{
  "hidden_size": 256,
  "hidden_act": "tanh_gelu",
  "router_score": "softmax",
  "routed_scale": 4.0,
  "balance_bias": true,
  "vocab_size": 23349,
  "norm": "rmsnorm",
  "beta1": 0.93,
  "batch_tokens": 65536,
  "max_seq_len": 1024,
  "train_tokens": 406900000,
  "max_steps": 6209
}
Below are experts of layer 2 (counted from 0) of a mixture-of-experts language model. Rows are named router (the router's row for the expert) and show model dimensions 0-255. Each number is 200 + 40 x the weight over its row's rms, rounded and kept within 0 to 999.
After each expert's rows: a language model's description of what the expert responds to. This comes from a sample of Wikipedia text that the model never trained on.

# expert 6
router,239,254,213,182,235,229,203,235,167,206,161,228,253,201,200,213,151,202,167,273,189,196,268,262,171,192,168,157,190,247,168,203,241,241,140,215,186,165,125,221,252,289,201,198,253,117,215,209,224,209,209,192,173,235,242,216,139,286,222,225,196,124,221,290,169,234,235,174,205,207,249,226,162,246,177,170,165,126,183,177,198,210,204,177,205,185,158,157,245,205,291,193,209,210,159,174,187,203,144,191,180,205,187,187,190,201,117,221,143,217,205,207,192,229,206,233,212,178,145,301,173,144,162,176,184,282,196,163,167,176,246,280,211,157,281,252,118,259,186,218,238,218,182,219,317,135,189,203,186,145,165,177,206,200,188,170,115,152,180,165,240,199,201,180,123,158,226,246,219,239,172,159,221,220,239,267,193,150,316,253,230,236,224,192,251,211,183,267,243,256,229,182,212,207,184,167,208,193,233,266,195,251,176,130,178,150,189,158,151,154,280,201,215,217,184,230,137,174,211,155,175,190,250,198,197,245,213,211,206,143,209,177,185,156,176,224,184,135,231,204,140,254,162,136,269,259,128,164,217,225,180,157,234,157,161,211
Description: Line breaks ending table rows, headings, paragraphs and list items, plus some sentence-final words with periods like others., year.

# expert 7
router,148,252,128,191,179,265,141,212,169,202,178,238,165,226,135,181,224,226,207,179,206,203,227,196,230,179,241,154,179,166,214,220,185,276,173,187,217,223,148,184,168,142,196,174,240,104,167,186,221,201,221,199,201,222,163,115,261,180,214,121,196,221,274,152,145,96,220,208,191,168,176,208,238,141,234,182,186,170,145,230,172,199,213,192,232,257,171,273,211,164,232,204,177,171,201,232,180,203,212,175,246,229,170,187,159,120,201,162,194,249,260,174,217,238,160,186,194,177,166,197,175,210,212,198,202,252,168,171,159,167,220,193,233,185,223,162,162,233,169,198,187,179,163,178,211,203,226,164,208,178,263,222,202,216,174,241,300,241,207,135,182,222,114,199,127,197,241,114,158,177,176,207,85,171,210,147,216,221,251,147,202,205,96,225,234,229,192,292,159,203,172,203,213,226,182,186,288,189,260,206,210,190,208,170,278,234,237,115,253,324,173,185,146,206,172,108,182,145,221,179,250,197,189,229,208,250,221,222,178,230,192,175,265,159,219,188,170,197,180,128,236,200,216,159,228,147,198,157,336,142,158,198,247,208,263,161
Description: Common English first names like John, David and Robert, plus capitalized name-like word starts for places, groups and titles.

# expert 2
router,204,146,187,285,179,253,190,180,124,247,170,240,161,162,144,218,210,175,177,203,261,255,135,185,182,193,182,157,247,251,150,223,198,173,177,217,164,264,229,230,230,107,259,175,222,178,179,218,247,169,188,146,216,149,208,189,191,202,198,175,191,205,151,174,129,161,154,163,192,242,221,213,142,192,172,159,271,136,175,175,145,270,204,197,176,269,184,175,185,240,249,65,230,203,157,201,247,215,206,151,228,163,293,174,206,147,134,157,205,217,161,207,202,207,183,213,204,273,156,242,200,191,143,211,178,255,181,184,136,263,187,269,190,249,255,193,189,161,201,189,187,235,149,291,249,187,240,155,185,244,253,184,241,154,144,181,167,223,221,154,172,226,132,199,157,172,196,196,141,207,177,241,176,171,236,131,222,247,252,165,200,145,162,226,221,236,210,225,165,201,189,264,179,246,222,177,266,192,214,205,250,194,235,231,206,217,212,158,193,294,201,191,253,230,157,186,229,169,208,267,216,191,186,198,173,248,170,245,204,217,201,230,168,204,305,225,160,192,191,55,162,190,203,227,129,103,206,138,236,143,221,155,192,226,234,210
Description: Capital letters and word pieces inside non-English personal and place names, e.g. Korean, Slavic, French names: Yom K-ippur, Smolensk, Jean-Jacques.

# expert 10
router,279,211,280,220,188,291,146,225,211,209,234,149,189,157,276,220,159,217,219,178,300,216,162,179,226,212,164,147,151,221,224,161,250,228,143,113,169,171,285,233,148,143,236,125,204,180,134,203,189,267,164,246,193,183,216,222,186,242,89,187,240,215,169,169,166,172,250,211,181,175,235,152,206,239,169,198,248,154,218,287,191,181,184,228,171,212,161,196,202,211,164,218,174,132,189,178,218,220,199,276,268,222,197,180,148,149,187,169,211,212,186,286,198,163,229,185,206,210,198,194,160,167,228,226,190,146,212,162,202,228,194,238,150,148,252,195,160,125,213,184,179,203,185,207,210,171,220,223,163,247,197,187,214,205,225,139,196,237,192,220,206,179,253,178,246,192,240,239,117,227,143,170,158,166,134,171,252,187,162,237,190,154,165,200,121,187,198,188,206,205,159,166,170,204,226,272,168,225,261,176,190,198,241,248,148,213,162,201,203,241,165,249,205,186,231,174,314,254,173,279,283,211,171,111,272,174,164,114,210,177,216,180,204,160,171,232,195,212,203,136,175,276,241,173,230,242,223,130,276,240,228,129,140,232,238,216
Description: Semicolons, commas, slashes, dashes and ampersands separating items in tables, coordinates, credits and lists, e.g. coordinate semicolons, m. 1971; div.

# expert 15
router,139,173,222,179,254,132,168,127,290,223,217,234,227,211,222,160,210,200,237,220,174,265,236,163,204,288,184,227,185,118,203,239,215,168,213,177,244,231,143,179,177,165,208,153,168,258,181,229,194,173,181,120,191,191,194,253,144,120,235,246,178,213,147,235,208,242,159,166,215,140,202,214,207,179,193,217,207,254,173,169,221,239,248,217,238,203,244,198,153,212,214,164,231,223,225,177,173,185,169,236,94,197,289,240,273,257,208,173,241,123,112,233,146,220,200,198,194,142,287,104,206,220,188,113,230,201,252,105,203,253,130,150,201,202,195,207,207,146,237,233,108,202,211,208,192,203,232,187,192,140,236,229,136,191,175,223,237,156,180,237,154,183,208,192,250,241,216,197,203,235,219,261,183,149,224,242,133,263,204,166,192,284,241,165,191,211,227,122,198,163,212,224,132,153,271,179,136,185,175,214,237,186,233,194,249,155,168,227,266,175,182,235,198,115,164,154,223,191,128,242,175,189,223,182,146,204,160,173,221,243,167,149,190,219,153,162,246,200,237,167,245,173,223,235,198,258,202,263,179,206,248,248,158,179,243,201
Description: Short letter fragments inside longer words, right after an initial piece and before endings like -ing or -ed, as in pl-ung-ing, conv-inc-ing.

# expert 9
router,269,244,234,260,209,224,147,230,216,212,123,232,131,271,138,125,190,263,272,187,200,205,185,222,189,214,194,185,297,219,192,208,180,256,209,138,156,202,181,223,198,208,227,272,230,166,254,208,216,258,157,271,194,157,187,212,182,162,206,221,242,231,255,195,129,182,206,144,211,245,235,255,185,270,203,210,241,218,216,190,218,152,201,235,225,242,233,235,233,237,273,224,198,185,252,230,204,199,215,192,232,218,193,217,207,168,188,185,180,222,223,173,202,186,196,289,219,243,293,260,280,179,197,200,234,194,228,240,240,232,186,241,226,281,189,201,210,287,205,203,182,261,138,203,157,156,151,281,194,230,202,236,230,189,164,208,299,245,218,224,223,204,260,238,216,242,214,183,209,231,219,245,205,199,139,212,132,237,233,158,235,262,176,224,242,213,194,199,208,219,186,235,186,320,230,186,231,234,160,224,211,151,237,201,191,281,188,205,188,171,180,160,212,264,137,224,242,161,166,203,163,232,217,245,99,262,227,254,102,217,250,180,211,141,238,184,206,230,160,208,235,195,163,234,291,175,201,130,214,236,225,290,227,253,154,284
Description: Table cell separators in sports results and stats tables, and capital-letter pieces of abbreviations such as CEV, HNL, CDP, PPV.

# expert 1
router,230,216,197,214,263,225,204,150,208,236,191,123,227,166,218,275,228,273,168,241,196,181,138,221,145,182,195,207,221,211,186,199,139,183,168,192,175,220,232,270,253,214,296,231,233,186,186,239,176,277,233,215,181,227,183,120,227,171,219,228,221,178,215,149,162,200,213,194,163,131,187,179,230,254,223,178,177,239,259,148,169,202,153,213,232,289,150,161,212,227,166,224,157,230,170,127,188,165,243,148,188,211,171,262,140,189,152,268,147,163,227,191,243,189,152,196,227,186,203,291,232,203,247,245,241,225,228,185,237,228,169,160,210,234,181,237,233,155,192,171,214,160,173,271,257,196,210,230,176,232,156,174,223,240,280,130,191,267,220,146,171,160,193,183,185,146,239,253,223,194,146,218,180,262,197,119,200,182,162,232,133,119,181,165,227,251,206,188,230,256,231,89,219,278,222,174,146,151,219,211,206,164,237,204,249,188,103,218,183,187,165,164,179,218,273,195,168,212,225,145,209,244,158,196,228,137,235,143,217,193,276,130,286,217,238,278,156,283,135,210,223,229,166,175,167,229,173,145,171,167,198,195,151,185,237,189
Description: Function words and descriptors in opening definition sentences of biography and stub articles, such as is a, who, (born, footballer, plus table pipes.

# expert 13
router,207,132,195,169,162,193,186,157,208,196,194,214,141,160,182,292,237,219,118,179,208,176,219,209,165,226,263,245,268,179,268,102,174,162,215,215,160,219,174,233,195,185,191,161,214,202,250,136,181,197,190,191,188,214,171,150,206,155,199,127,162,160,217,166,265,155,232,231,182,265,276,182,132,166,129,219,196,230,219,211,194,219,135,188,186,230,142,248,193,189,223,225,149,129,155,143,229,182,281,167,276,178,212,192,173,177,206,189,238,204,164,232,216,179,92,134,175,187,229,174,240,301,193,258,247,242,219,254,221,180,240,158,222,249,171,224,195,170,186,84,213,186,229,224,170,185,225,189,232,156,159,194,242,215,246,280,222,190,215,192,157,218,196,172,174,256,116,149,258,132,282,146,163,203,176,141,213,196,201,157,179,133,275,189,250,163,238,185,155,228,173,165,211,194,253,171,153,177,199,189,194,138,134,143,182,175,188,183,278,177,174,235,187,201,190,176,137,198,251,133,199,209,200,230,236,239,198,215,192,230,174,210,148,170,174,280,140,138,229,240,195,146,135,162,128,221,150,240,250,200,176,187,176,268,190,199
Description: Articles, possessive pronouns and quantifiers opening noun phrases, often after and or of, such as the, a, his, their, several.

# expert 12
router,165,267,110,268,133,128,159,214,257,228,95,181,212,192,115,179,227,136,199,252,165,289,135,183,221,227,167,193,236,218,263,266,239,133,156,188,181,226,149,163,218,158,158,239,175,227,203,232,95,171,203,197,253,221,224,262,152,192,215,157,146,228,248,231,164,183,204,224,214,186,201,99,264,203,209,163,196,162,158,224,178,176,203,206,260,226,279,188,193,205,159,193,212,158,185,227,189,230,260,185,209,232,206,189,155,202,238,260,281,255,141,231,164,117,206,175,241,153,208,169,206,177,255,198,169,105,181,192,183,236,222,235,243,160,116,144,248,229,228,211,232,189,179,229,230,235,171,199,193,229,193,210,185,200,166,185,190,182,197,287,179,241,226,238,247,190,220,153,277,201,209,233,162,203,246,184,191,287,176,199,196,273,302,154,201,195,170,160,217,219,208,202,206,260,201,220,204,180,188,202,165,233,164,220,258,210,249,239,209,233,156,199,182,144,200,185,267,287,226,192,171,196,207,215,87,201,245,211,250,184,192,199,178,142,179,186,171,203,155,218,198,254,187,255,251,226,204,240,199,129,247,277,169,161,183,238
Description: Lowercase word pieces continuing a name or word after an initial capital piece, e.g. L-ord, Lott-ie, Rock-dale, Jean-Phill-ippe.

# expert 3
router,226,280,260,147,207,224,144,213,165,162,203,253,192,151,204,277,210,175,192,169,193,164,195,177,195,167,167,226,205,192,161,134,228,166,153,153,164,188,222,264,144,197,152,291,167,220,184,209,204,175,239,173,192,150,184,180,157,226,214,109,244,233,196,203,252,198,161,236,187,202,190,190,161,140,236,187,237,237,220,229,201,189,191,210,222,235,154,160,195,215,134,170,203,178,248,211,215,235,142,211,204,188,186,229,169,101,154,175,189,141,188,241,220,166,196,191,186,224,168,301,121,230,209,45,281,191,183,227,195,234,183,196,168,184,164,259,227,229,200,189,217,276,173,215,202,193,243,229,165,261,150,153,195,249,147,126,200,197,186,249,179,193,190,207,208,234,186,196,144,198,190,201,190,173,249,198,247,146,207,236,103,213,124,215,133,229,159,220,154,209,171,193,306,263,129,189,214,156,211,225,221,209,236,171,173,235,295,211,211,184,169,170,243,211,227,146,210,106,95,267,202,108,125,217,216,195,218,230,207,143,208,254,205,254,227,182,206,219,174,150,165,242,213,191,319,200,191,205,246,173,234,193,215,164,138,190
Description: Colons, commas and periods attached to word endings, especially list labels like Leader of the Opposition: and Type:, plus year ranges.